Experts of a small language model.
Training: a variant of Muon for the experts, 3363 steps.
Below are experts of layer 4 (counted from 0) of a mixture-of-experts language model. Rows are named router (the router's row for the expert), gate (a neuron's input weights, with its number), up (a neuron's input weights, with its number), down (a neuron's output weights, with its number) and show model dimensions 0-191. Each number is 500 + 50 x the weight over its row's rms, rounded and kept within 0 to 999. Numbers have three digits each.
Before each expert's rows: a language model's description of what the expert responds to; "comes before" lists some tokens at least twice as common just after its tokens as in all text. This comes from a sample of Wikipedia text that the model never trained on. Tokens count by the router's weight.

# expert 9
It responds to: Pieces in medal tables and sports results, such as the s in Men's or Women's, and country codes like FRA, GER, CAN.
comes before: " |", "s", ")", " place", ";", "ić"
router:493484445403461471546558488496489472443451508370488506545488507498475499420470486507472576573458424526523578470456505499583485467457457485417433525543496500509515516594535462529480590489549430487486551458491567453473453519449491476524478448564568525518537418651526538540460479523558490572504495474421513468577485605514419550603455488503474415592541506510549560492504360586559443530500501445497533513468542496551492539470445414475562484496474492511553398458542495522576489443509499423520613516527539424575502472561474549428534584497493484608530530594473497553437473525620529531
gate1:546466424532517376436474413494549443537407532528425486494541534472443453522542471519489539422529555514489574481448393505513511507412423459457516515573536530569470533538536608447441494525437494586481500450429534540535399540467486380470479571558365544541468499502586478516472540551493554462554450504446589488512459521475529489439548451530490513450471446510449542485460491454555490460476498536423526480430551530573449468453662580472562524523508461480476465483460486562557519545445526422464417569478523476458466587459545448570402428555489522595511516502489528522599506543491486534
up1:600498497505552471540543465479526469592500518486493555480484502535443591432466576422565545503474474461453483468484480485494533456494525444522471541583438539587452516517502507427561497515471477441400353409490546514502467494564478503490490520545530676496603493458532542567480478527507597539536495542581516522551523533507514517402486331530572556464564548448514492523526505578443432496493549582473482519492550549414445480495502497497532555614535489498526432427559462515532501511400487455458555477546381447495523579477426553435516488482503524503397467454501502500491454564428467416
down1:464541508555554512518572568477519579537526552440447424557428543521507545455508508601518545508560537515537460558548535498428427546493460485455400485537513490502547482560437572428471383543454399387538468547517497549486514521417515578540532464539598535383474425483520421519502580477472507616435516480524492525463516425473435475525484493494497514450472469465515503456491556514460465399483534484489496526442509522527529523556564528543449556465511504532445532494533599521442486512528439555518579516436397535470376547455658514518524538442598441484530439455521409470458502400567498501
gate2:525542509512472421515575578538541495514508536451468468570572514616484545479535553373483532437551478518478558547450559450453474482569524539475539552568555563483530546513571494537553519387411522576477537538518541549600433424551574501539485478547520504556493495542516534566443566600511474495577401524485571485507503382511521550462569422452549468468504508498402464564477443517514422440444467461503468511529517543518550528544446507549570512465517509593434538471432508536449502482501472409463440556468470454643503479473496451594584513422451516518464435566482572436461470433465552439
up2:527419551486532499464560522543515536495471550566500511456471480490468471557416474449557600505525506548460540550545526536551434468474523422466490495588494497485546458450558535472498598504512385508470593567509537532529548445494420526467435503562485450581455534558521568672448482513468499467487558504491464484515426467470532634420465501546472451431395465546359611469443433516507478581423481475557485527488477501456546529572435513461507499549463535496431500483516554505498436409609509572478477336512457433557506498491467528545446490526502467548540469465542580542451504498429480524
down2:492430474467499514507523507666369568465492520467497605466500576472615416459516460513507563461465429528427471435579472480558505543514515582612542539595473481573496516496517528527529487537524448495500593600535524507509521462468491472522550503423514560528586518461510519497528515472462525545391501426448486522554578504509455538512469541469434437517482537468433509494496568518525481496527513589526426489427482484522460499489442459492510482537483580473576582641538554568440510557493553569525599416456542505528565493521465589548445465497461502400524520413491561598464491471424537432
gate3:462483541496435534446468543514604558444488487443559513493465525549490481492532535517485522394472440455522480508522475489429516489515528457615529565545422528517389411561430440548522450440416532546521521525506486441429551466553574574493490482504487496529557518533505462581520470469530477554506516483483444537526601506472517551448446527593534534459408553517445501513470616575466424482487466390517504550502587445566549452569575505518441518478408520503406548539457466463519480637555440479494437585486473405434493448554558433564530589499541532464507587409592555519536430518511541514
up3:497480479461504588485481447488477524517503521568564518517509457427566510564486480546482540537402516496497448559483493507526536545507463519543502544541429476490556533375434448579534608503537501484465455493473493469468510557421414542625458466535427510612543531568429527503471489510477615503446451536583463494491448483473550508469454473528486450471500456565544468477518552518568535532420505477607527483499458656477490429593513496567440575500542510500514464384547495539514447445459626506420497503442605550496419454432452489482486488568531430461546416505515549385599501454454526555
down3:507551465478507443590477394443477503423486445518541523465530444546563525554488518532438520489565456489482422541536538424465508472525557541553538449506491441523546470369506610547435541504474523454503492547503523484407567521532477470478548467422548500534540421545534490530548453483500505476476491490593524578611556434473507570535511482506480454535487447506533476485482441432569543556538513401459416456474458467484501439519586477600518482484507485465310510541532435522549420537493511595480436621459540559478504591462500573483480510453469456562465600410464559447548452622487507494
gate4:492482487436521502376505561515530567491459405491546498469521429522510497532504545574487441474490581484530402552455453556582443428487565458575512492470422521477470448424578450501514455513526517543470539491518482437481495493407466519531568491460531431468519489524457489492463522552480515515471523554507456420476568583507403529494481529528473530483612552351455520571431485480463548516522486550517516544545466441447526499453618490369410509508515462345460432418502507523431489571534480455543448567513615533419502457496405517507525491507393531453464520482448414495464434500547576421
up4:485511479516439558501482512567476435471510478471461578566544460522490469499543427461541470444557454465432553459494475490436538498565505536519507608548506488524473471557587489401476434456477606493503420486533439414445491538485557391467438426538535425566426502421437445532400555415482414485500461515442462490508548446468562487508508439628621513590416441522517620495475573469542501460560576453467473435513511500543446528431480545541444428512511526547558541516491530478485444536486452475534600524565490431563556538526486564501443493361515435501432484490483546438575479465494495498
down4:455490511500548513492480504476506532422469434496482403524419574517509451592575431443527562419499466445501490473495381448407582457572486536552529505496447470461406510489445449358395479565468525461431455558514499464526480494504507460490424522477506539525456497495571456539494577486456425522550493461530526441553487519431529476531589498461428527502512500470410524505526452436516477500592519463456523468548473572520465499479559396391529476565505525460491585502592510479537458498574508590441533543363410463505543489511542582521489438457401414413466525537553434440547438427491521467
gate5:473530561453484463530438538479490369521593566557482521463497426468433405485543476511494484480513450650500553423539456529453563540507593562506576499483510432475452478434456526582445517537459484480581413491403451471467533415474546562509444568546446598476580514528412569503484409507424557541443570464537544459507454451484497521496559481447493481522419505511523477457558606460400509444495447558480530612462490595534512546440506468524464547411486458498560488481418548396436527514515505509523502500573513528529503485481410444487529561510447558449477469529429463490574465453511574538
up5:497468413475531464507512532413520490408504515568573538488510546541422471493348520454510416514507458429522469509537443516573442463480424406464482507536492485479484506504501512482463548371463525460475524499544515448482503540481513508514557597464571469471447517546423517370451376509534496495476457531463452578382499475532496511367489491470498428544520492541477449498482437510549484443573422508549464519487384477476462430486483468447477509457541451458541593493545542475473527491390532542555359457447501544489564484448482451518426377531496534562515505565503484503373540538490502606
down5:523495440518548405498550480488507525569523465447560457440543507403538477537441458467518509488567483592503490395453540447581582480515556536487516453610487422484476547561516496489516598483437542480600499517502565492554492643539448454476527588501410412470551491513543478439595521481518403552439529421505550552534539512508504551480424465430490462547432553472487506474456507536488430457519490513461515473449534471536520423370477516481474459570554453592450548422520506463516608619480590475548524531431584481520542569466446459445503457488520465462435574550465452552577541485526516555
gate6:368499475479550436510513467451397545525490517539553551480527609426538578466515490536568545565546503458477424460499452527491490396452466467439554383510526449463495404469472450536474500460458502498579506504491473445600476480569442438540604409495501548484468446425517617494462440437555458514514510499552527542580474585498559504515518584558483534540464412507481412480488430521540634514530495466536511462503508491500572480475408502365476418563424514526502517410527466552444516503491597518544553447484526439530536474538510490550523499371580534503499462511561548538437495477545463511
up6:514422537548487497522535509404539444497452462549475409563485397513500486511478508415447502437468577557528528484528564450504564572493544515466486547395424504535496609493582568429442476554552569538488511513509549575366507525432503415556470545479497535530475464517522383533527535507505528510511509432461351493377498455401410504429455423531453567492506560459486527506495545496557448465555492461477344541571494504477466522500473572524419547413574560415486515549581477497460529455381450481544461485513467569535529459557501530501481475569502493514536562456505495487477476483474482544
down6:551476477538405532509529449482497440505460430439564465553441457588437544513462484505508588437601497458381455427490487556482516515505460567567479479498524463512460505599490447574416451489452525423477472530563430481499540442483426548461459524542563548368460471533451530531405421502517468442542485477582521425575495571509497538557501508474434456419539414551429442570502480469573530519446474465590511476448547525522477473563533460458560458541522509502535492454443572582484446501520564476440549486564383457472551515458444412555588480455512535582555471525414605475544491462540448522
gate7:537492489600514540437498488477523491564510553377478515489466480379532498476478484607471515535557456424488541479381462547539553473466599503509473440456533543397537552535448473476518539506486620498589515463482470462530378551481533598423430590583537509500521483495414564474537483498509573513506556431473476486521462527542488504424510504521603467499482475547572415510531452492444577527427430487462577516403507495487537433455565573447607490497436639509537467482424530568476423580491493498486457508473503464585491479486522611512546486503579541497512590527524507568508533492544525526
up7:556395550486478465498477438478511478531544459495507424472510426385520468526445447479485503522449560417430465634530464507487425416527582492440550520499512566589531461524391574502489434422569504443409501515455536497511562532498485464496484520465578536434585517531486540502479420457541513464486506519509429471561502571383589420463532536524598467494539445410324468535484578571575516524486503484492432478546451532480461455490533411513478516489538504458476460485548381543561550553595471503507484443473553471438508490534417560467484419471479465465499526517468513437539454442427484521
down7:536517528537536515522486531541471454570447432532479521392520508420477492488431451560536464435490497452473511503505506480572521501432410501476425567434489468375470522530603413448489563532480486525523563502430478483521496566485561509514448578530452502452477594558493518554466532564538536487483568546479502385569528490503500444613560403412504619545507437525554538429598577466541544402440522530545548569529485516484556525467550489603622542449480474479437446495530608502453504525519610450517484510525486542543473510550471467372526572548419495517482486463469527589538548536491506451

# expert 37
It responds to: Pipes, spaces and digits inside numeric columns of sports statistics tables, like hockey points, league standings and match scores.
comes before: " ", " |", "0", "1", "3", "4"
router:537488484441540437529453500533550534495582471540453502531525528552503549489500434431447553558503498464639491471454574508451426456447399427486562486499493542531567501523503503539546525466519480535539492432481518506499566501475548421540479576552516450561562457577506389532530455440543515501431471432486532498567483505495420420426551484434539507521480566468520457451435446429402383527523444525490475511427543559580554461543543531494471566451479371625483469424490505450524542475431436568554460441508418471467586412410558512494548565471498461524548394474519469491480577436446421480
gate0:529517503392493408421497510495426486504481494579486566484493468579462499500436542621506442470450461550438483562494439444494506448455454479482464510543546535382481565538471494449453573441487484467458537433466498504485501483510542571420486591515577546507426422506615547509472400490487472495512522467469481481592421501483526583488487489537482528477492449482450551473522483424596514493557416460478509527547503512372537565567378520456473458548555470496508502476491530467463525494460606554556443407473518448459579536613591464504569535460527558436413483576551555407533458512489535397
up0:594530499487473544443559548490423522481508397436531481492522526405481545544505529574510454502502430539480448570461516469452560510532476486564482421587425441413500581395451573518563615496568461543414471520571507430532404542449558455423498524557541515516515537558512514555590511400482397523443481510535413444507532539531456563514487458482525511487507506507473523557491504483517455437490567403483475530492437491512495563503452428565421471444476555505398498501481464572519596468492515572367474409479481515566608489525530443457544400443462470471484516457426502422563491557473498513
down0:386503550492454545492467535437520476447484565512445548465527469538555530512533515591481559596480475567498592515572539535495522522509494529509464531426485523627453633506509474425494450531391523566495512531442428504493465413546447423462539548503449540473479479529513563577412497512518439415396509466469474510626525547538465519506465548516520598562546474525540426468478493409503554462450465469517472508516522493456404404465492510484533478453500553437526508503577516620460469534415475529501490532546573524480479448555574396615478543501651531511490543456462429528497476455571542517
gate1:501412475479493547395502468518515497540481532438469531527507448570456455500502532444477487544494552515489469462525488465502463475404390494463578436500504507443534435465510507497512471443419460582455521392524505499519445440458476512501490464373474442561550466556577544410485422527523597500517453409487543494515598549480440563459531591353412605521587481507463514544508455562492483639475475531518560524571542515543526468542432490498464418464494455525557531516531538494405558504485424563547499547528493560498623492466421491586486481553475489469556548540544513471557469587412580460
up1:506439552482558513520526528571508522511510541475384570494549477541431492543501530524373524468439552517412547403538536560480476508508426457428520472391521470484499427406486503492449474418467542503518498521461381507498399425428493444476468531417603519639547425555535541449542481431568453478479456426548570518475586526486478472458503511517480477450485556483508491487538464479573508493534624495498469553509538479491500468444451502515465584578462467589423436410544546474551528479483432441493465552549463463553550638477403433526449508486519435552508463512487471594551522543461511451
down1:443469484439457439455538466602528532474527542458553543535453464553477519574529494494532490548530508591497471501510508446396446382575444500621433520503470561515490389475584514490555564564585482544456457506536451540533535515426525452479517525626522498480500489501467463565434487589474412500534504493522408414503474429565507514498527471477624465407528512525463505585457521449387486644520543459581507506447550488442510509521474562531563602509452527546542509534496456537561454492484525549514473465462423521570458553525519424455488478482467587471346551502515481480465438516510433516
gate2:483486424474555428568481474502393525527425543485431475482494414492390494397508567506556470440502470480458465548600559526510460416494538479502517521623485523545587542619513625576533577553480478445369491580512534547460519495498440532524498517503550429461519551435448422507455497576525569464526456562512472564465452474554477538487441474411514469411544461534412414545493613501474425553494482507453525457542503490512462427502452481543511628537463502506541456570488566491497546507483507533565543426482513570472505482499519527398529552541532467551542545556523452548590555480561485523
up2:527502401500605551491467556552502459425571490513441489490510413440473517582496500488497494525564482491486454414442457447496450540531618446419605407547524538539455489431552515551466442499482459536557464582463501441455467486528568470439496411531523467536510582524478568512447444422526451529439474477449531572457528538485488438539471522505553544538465515496507476505546409515493560515446518523514591463560522425556561468563506523458643468451470476476560461501492588524465454501553555420500638505475477557442513448469421467447436508466522575473570418595441537620477511459491410441
down2:596483553486491627559582519458425515471544520453486537521502615548562450511588499495434439472503434507638481475494564550603519479542504533562395449431527519543498530538531445502499562512439569528505506467518506449512476490531570383466565443435459513549483517528484390587517504567531429444538440508419516422590487468496480564573437476514503429496525457576554602564492484574628515579492475590619494562553543457481475552483499494568494518456533525557522517504513456472493511516522479532458437478541518500522575451497520427572552489465511459496466477425443535532580451491511410517
gate3:502519520525472547512464490506446429458514469467554551627449390474503497483640486575454531547420549429433504406495482499495591577447532499538483372431501438531461484396478480489508514568474477483413534523438487530469487524442519516521556533448513510456498521550617507518469486596544455523480432508441514520528534556496386519552566538466403512503527518482474518620446512526452566451488457414567506483469504479545471480528514549422494514463430412462429532473485457502514551469509493425534558446424574460462492486466437552568583539510535429569359552494442551410571461508534513554
up3:516489449499621582596447590475534487484559527476426440522510459403552568454408543537527512542356413523606437534488461530447499516500467514661472498498506454443577404450501487491508535498553554537515460536449538573521500476541513499435496509459526500521504526510489411530523525544483511508551444529550460465419423505530513532405480568476441608415518512576631516561463440573474504535458528461552500495436529471584437477473552490472413531497531488598485571509550461552438551440508540486534452571469545507503511498458587489472548467497478515453492489552450547602559499505420424503
down3:505465534423486411575481561462449442551505515477585489542496551500558501444476581492488462497448509471527438472509552479459390475443497593556500484522413580540484562548553498479437472512473554615476555431450522569433551598497474543471639626433562430535476552504523563531506472500511469554509499560505577507556486533485434589517489423447384533503436516389467552572488476489426523520534444394487556446516585575503420509514418498435427490532525549556578437506542522590475540436512531476577516516505497413454521521405525525606549493469474466494519469518536513507514549497495505472
gate4:416413518588462522564524518547520413479483542510514511563463518525564464442503542484499477510554586506511493540430508456544494559572432537519452536559569477447469560490463506506511493510491584574515390478516426382460537492433577465471528488567511561404332519546547456497476463568528510501654512504434511521492519457484466458541418577534497512567528544607531481507462499546435581484516493461568560440479509582534477610472450450587496487513488478492470452517552426538513455483565506412572431402478543436438575467506534447435473552444542489546479463404454552460522564506467537498
up4:544478515468474455512437518503505539535525497499483575511421502442415548415567520519387392513475487526467539468574493494544629552476503465523574509485615434553447592553592482517455516485463513611472501515471457519563491421563441592539505477481455425488573510555396481430462609491433532490417458535577454573454414577538546437488524464542434445421476479562497495467511558509610520594592519489512392538518523496466589407498503539429492518512531504489498532498448496460521517548569492429420525513544484488517527448453487570441532472520545505546520549582471476542526522467537395503
down4:581548550478465500497505514506554485398514470542449546592503497489580483459487397572512393497528521547520468411464600448505618469558523495461493507506531496434508493505571507486493485472445493549423464532440482521524555514449570430530482527480518477561379502511414607535492390569507471552443512506396515512389559394421522486464597498515530524486493611535463492527509470479485477558519552484412472492444492589477464512537436496606481511574503472572428540430472479629524601464538471521517540435541503515489552501447503467518540581424448563468413503463437581477533540557531488466
gate5:544423568452512445512455526615595588525526505545510442499464478441508497479485465504433519456503429527466508449499472520498494482476535563525541474467560557548456456558412490489569530448412488485467507456494490623492537486471608548540506492575474546574550463573445551348433534420509497541506354552504447575477542512550410488557474480485409517412454571511436479486415484489470510564484436454524570455432542500535544582537490519464437510601475526405563449556542548561416493461446502399509561536506480521538486419495520490466404439529486521481488512464413462485539530401458511479
up5:568585525478504523477543540419575500501483451508517478508407542491522387393444526590512415517532537458557529557548482519572508467492495530491454420587517457483497542468515453436476426580541455539447503524489550452500422496610493473374468421481484520451451507487520422579535496499481507423525553406506432467562481483522435547527517490506485456605428583446485514479510548521536499511475617469405511520487494529520504505508494451459505450518506483589456569500527379462527485454487402582423515573427572533567450497415564502516557597406494530527492496440632442495469516577551513479
down5:503538574497499504482485447444534457493548538478389581387487396516451435520501561456457465436534441446538553450525493552431457564554464462466513580463561524447539488579512479448588538519466508507542499459579464423436569499476499483533521597538476487492498482543464585376504497412517488539474569549535480521498459492493436390491498509555416569461474495522506568522498509446461486560464445517492518462499493499481538494598398444587399528582510456412364508516483473561453451575529439510521478418535552534530543558563443599416435423512545504502515481449522577435451444459534575456
gate6:512481544511536485428492534514540407515480543449610579579420514499509436485595527456492507527529491542530500503454573535503600406598541504541434567522527424463459509496551523447455504493472484392533524464511476503414520519597463528521505424540520485458508486546566429493512465362569473455495559376504519549442413512568495578497521469552531490489531509502468372513439518510517585538543466458510510527578519527516603541537463574599484541542487522538488550526508495584536541461452460530389449470421511487608459545578526610491505536509455497537484455487353503460591489501506471555
up6:566411426492562451474575396445461494512469451515582533551530525524473407495468458538558496549424507463464563564505553482435502559470411475570502393537541461515583505432491446493518415558483438529448514436485563465482502454616537477523453452445464434526531400509493479466495497443536457530417484446496493566480466514522536490495498538527395421504564465474467572456544510479560432539538547460566553531506649505465565506542452518496557486517486547545570473456455600479488528429516564514452547533485526503532467484581392465447453509464428340495476416503452448529502503612459439503
down6:516435499489470437522518431419573453480469565487506430497446584509459523507532493609531453476344445491525458462444466541548554507522466500412497461548480449530480556499580520475605411415487545497442570465436446602448553534511536345505507513543540432492467514480543460513524550413505450460513531443558462510437496510438497544567464553525468499537551531507554474484494452450532563522558446468524495515522450500426424502449458599460475435501467631510546525526437480593521413530483528525435459508357515521590529580545516468505478425440504445507482478499546513516572490608578527552

# expert 3
It responds to: Prepositions following verbs or participles, especially of motion or location, such as in, across, into, from, at.
comes before: " the", " a", " ", " his", " their", " an"
router:544497498536372459560426453510451566514496447509631466508478552520524572573451531483452490489573491460396533458453477446498578426470549501537571573496541431541523413464502543495504545401484567543418523494524471464469466477557533458528516590537481482395457450623442471398500466497414491525552545517538559559483484487527494591472503485598491499455542552511552557556480500470489525485522469392513400489469558518449555525536486526568465495521481480497478436555451482561525529483455541442491476525320518394483559489432525501500560501480537453523469523497618496506546465518497349473
gate5:475535453459451487586395526533558486483561459506424543495396495526553467512417547443499474510466404465480508548516496556543527528541558559521581461626535456512445380507541473513399600509476547536508599497473512433505458467509480461508547461561461515514356539496466523480639538503494506393482450527579527467524500531514449505512494471555546427518491560396544560493513558467580532497486527509475536489497560441479488399471454519442466563572493520429505533473593416520509424530553556524462542536499492465485523469541467429478481569501629568464545407545590489542582472462535580482
up5:511493463542491436487432585467487491546555417561479545541511564518521475494498551512516619438519496442532405473434547560465490493476522568527515516559479449515467401497481405423466642552593569562471489552439455389599495424555520529487580498499531511528449488502555494519472559471465465471441512445443518510440442552508562532475511576390509502520479554502467526465465529498598476423520561429489524456499526552522496545499539495568534439487468550511595520552446524473573459439494578507427529522483612477494479499523595452531536600597523538518512545604442555440557526465511597612
down5:450456423477569622429584465571470524500556550484470451521467543428572577434463574423512458416446460567490602531471435462532486528518503469517397498490443504430506419420526456498443464507501508453525566540497488556412541480476555431453549465451525578439432442496581504457435457519501515462437444671530515450556485444497512461522551461457510452411598543490504557482512439443500515573528461445495584475535491509549433452524488499563428483509522525486447456473483407548527435539452435502494487480507531511471502492470427434515542502426555511432573540388483495635544491520531529450
gate6:498479480504453439437682515436463508482443504532481507503553483547471528539540513473511542555510610504495471501511459573529513462489507496427493573481459393542479546466489450506428532512503514519541472517540435481465535486484491509471464522533609453536462501410373594469457517496508575485522515570539499538515584510440564475465489523548524483592626518564415497519516432584488386561475483520473426479373492586522494536425487476477510483608421483495487512518475541482534572495541565497616437538552463461440556520383370415504556465507518495505446579528483526541578514446520502410
up6:463461509495384489594487509512477481521485497460486477590463459527602456510551580460555544589433548532491454543512486482494416532499511458508488334476502412505521487522473471569496449395572463501528519464500460484513525500480500466481602453410489475518505483496499542508639512457491420456406532507565452571511463492510499498479568574510487582534476514536466616478448516510500565473519446442488523431539559517473549530570527410460594545500472480597605530582404489509523492478470530469570540446641596538529452509456495419532528554480509429440464466521513525413508478456422541394
down6:476457428486466419433552568461506478511416479396550501547471495448537478528441425539400522547464558458436518450514492492551574595457510505570459513442574502444518508437519497559548601376515510440468536479506445455495479541568469576464539455456420460451500486472527470562518438475434540523480585599518459521530532565527540462487586477443526548533598432494600508468524529409459499499559454517414577541544522514553469508493508505435503535605374515603447557530434557498406507491553501482445528479568509562476569514524524503498462575485497542442533450579482526574413395555512517514
gate7:523490553464432529498395474406463551600488432497405388573466418504459466595480420372462523422481483514492522399494458486421500435499410519409541511460478481507536600526588414559485469576549505558507573456509464475454470504560426485532514549463466434483448478488583528526435448515467524417477491432514460473392465505518427528511486463510570507451426505412485435459512485522554426562499469426557466547462476504451475493511485552449489517605429462489447472499516448487432440442498482557637561533585504462552395493470473479550502407483486486524525499536527521490493527477430521542
up7:514527497518543495507562508447437476462559376583494493477488504518486501399342578466487541459536551497497461557485516432511536531478470489455579538556441561523577596432535490430562549481536534407458458501559485521567466490493527502557496501424469430490521474385557396551480466537471513479530468441560577502507581494493454558558475513499483506401512523568375578492474532490490563458500461475428472502486468485495561448559448389503577606517516402526459504528525471541519411544520559595502522422484496488525422586564504504475453525526652469508449488571483465430504500558506444555
down7:427473295500513523490571532525617485465560463532495520496538452542471439383482574501475472529436565496472513571542506516431510443564492534529349411560510446451517488392441572527466461522449526431544497481446494521526449540444553468515541562465591555507528556524463479480474494495491454495610540534475507423532504580460522531521530525426558403547401530580480512462497489504535528493614525519487563462502559442473528526475510508486500541456485525578548458463554473494599476471493473470472514473421481545526574542518551432532503543476472374547435598507555458463475422507452530584
gate8:527531503533516468513426525525568484472519542511533446533588555559515430516491462477533447482543433422492548399470576558500602503386455610483505450535537474460541484498456539558529533581450547524542493539514577454528430478579427548489486451573436530513467518527560538515519496392588506529552469532478502457452495508516517554513546494448452410485538493466615545523530543369606502597540441620511507429470564452463569488472468483449507433564525505517602441493591574525518541534573527489556440485560521517414467535494483526461629560507512570502508586512426541510481481526525479398
up8:508505531465535454595493442538548447509486473506497545428559548468556514582484559523551442492514617432427432490495545549453502598469490461410611587462483493620527514380439486500472503499543473486483420507480581561620530479471516479533534555456526461444448493496432460493500481486475447494445446509488520429506521435432475513497447515544561533591550461496588477492549572561525517494479569445432520487468460412493561457458523492453524545555468456494474561428523453592493499497445513519461517469542457562495636460455450382460512489483514538544587384423473611508435529605525517450
down8:506576381473461506495553571557538500511546515450516516523577529450542579517545513476582492461488488501422494450478520543547365474527460457487514525535505532590543530486463459448545415560464501505458483553541518425522553570407569503542504438430411513493537411502532480475483442596478484516554489514505556567487464476501462571535592449465475417510457534414526530514577358542457558501504602446469503448504523614436504381558483488509485570522480450576463489516492526458475511498475412494464480448541533502534586446447628377427440448531522483528490424443467445486458521528581555458
gate9:430459509489493574490505509502505496517488512504472562515482537483513465502483512486635462490497470456508522541509482586504453501416454516405553464419534569447557490480413567494493557576482503427527498600453469521435532479444583515444495576600487573556546487457448542502510513471623437451530454548491542507563581563575515500418464415502456557359513562543524532524477534498382522507448551549587432455473442428493473518469538475489471505563551595470563512497565431507553459593425425522630488469501498427566534468530425555499467609530458477452408500458471453546425517515529487545
up9:515531452460454504419534463520474465436562526520453468456483504503508512458488477421595473396506468582530496450446442484502506413575509475454436398440541504523501453564559518494508448579458599548378492488407476447521552607508527504557476512566550527529500513448596508539524435513536491512495436494480455532546410413517516561592467501544533488552529484448594478509495338421528425506497497478452481515499485607475514541553537449510449556453506382512508460577560458609486526416439496444496477438507555571432537464515553503613496581488547493492509526442491417529604494464505489549
down9:452500473456525458538436564505548455475552529439478461442577530550489517587561438478431564470453557520510532536429495477490454560551549536600489451480509487530522572378506482567515557432565574463529528531473550516423580531553521496572580516525490484546475504547450530544609465534590497584570524456503474470498495603563432465438530539655513540503442455430559499543478523421553586481389390448527450538540512452524501551464538476519460507419548527540458496537475562520519576545491474513532459540499517540586526381455568563520507553484445491517630475490451546399499483473492538550
gate10:510543448541474524595537453441480485460498558608474459487565471528442593476438491451500548427546516496429548530433572492522462517570401481458510595593512544566490449572517513436419503482537512505602551478465502437551504438489411524517503537490501471567511454456541527449595590618435512553494485510527533505436531463554483533511461502463539431472536558504522478375499512493569419481541472475449473433487486483511446407537526602449426567459491452578520491507467457524519475425579507498514555558502522410540555534485554566529556587601541530492641541469497455449553580590546524519
up10:529497508545397594520477501434456543391537478613520551614477453477540533518497501472562539413476390479491560459395513576583428415491510407553459432548483491509577509498560488528543504455541485526455450549435472507504480563486475513447546576371620617455488417494487570492445498458492494547514553571529450551420508496582525480532477513482554541530434474404513527521422465594523498418451584537487531433470499523443504529493525432476512452436476515595492456477457524555550555496413459535520527509584490444423568549530531483453514487584487516517508552521487551524508429472546507568
down10:550562439530446410521498489543450495531486475470425514465478457535564473480487507452479505493501426543529530564472506679600514545557467466437454490479434544475453531508610578436425530536485453634488462433501470557457449589461487455469522536584429515444463531547543516497550491567472555515481514576470536458526429483443540570465485470539476410430565492567512498484380461579522573564461476458534529471571525454523481486532417509564342500413551442508550550518469523489416458513484491582486600526550497546457513517480510571439432412480485504444411465532499555499477458446514548504
gate11:510479442384488481437472501563492450569547522405498572491491466471534481427575506496527528407447534513388515400498509554537566499567536544455433511478479546455535536538528591515496472489461511428444568406437416455541504341506552560499513521497541515545510407499442538447501490537502597553465468461606507559471487499495455570449521399585514544595408480585508550457515558450371528480473466454588466476458527511498430551475536483491475461567483448452555566579494544508459559519420536459431610511521509457494484459525506387521560529482498508557559526548419508520502526467471517502
up11:506527527514475517526473549398501495470430540405445538520532479516500537467547514412574480500490508545465547553506427513559512534457530462455502503486477534606457621478503462531382538452677539492513455458493404521471560483473488523409518474500553473503514454431485500551422481541487457491527486504432543493508528569474412491481521459458504495375438410689555516530478435486575449536505468578503513479393506460492452468504433451507559408550485634428548587527503542456533513478464487404545476558483476463512459408500462567501563519439447514458500490493503458461507466478474538615
down11:517474443532445427499521498480472483425495429447517419468431502471504477544436514461467517521535502435465560520423561518569437509473418542455555522536500480568566451483536509604627523508513491473484477592490457489540339549473602466536474471505482440420508493552513414485476554475499426482566455511546417537463460441398552514587535590515469439523442512516463478478559421539515516463564468600428575535510551487498440569435515509527562635436576431479482500505474501530539465525532525515492489472469506598494617449487476545475541465509623471550524400571437510413500507517522452444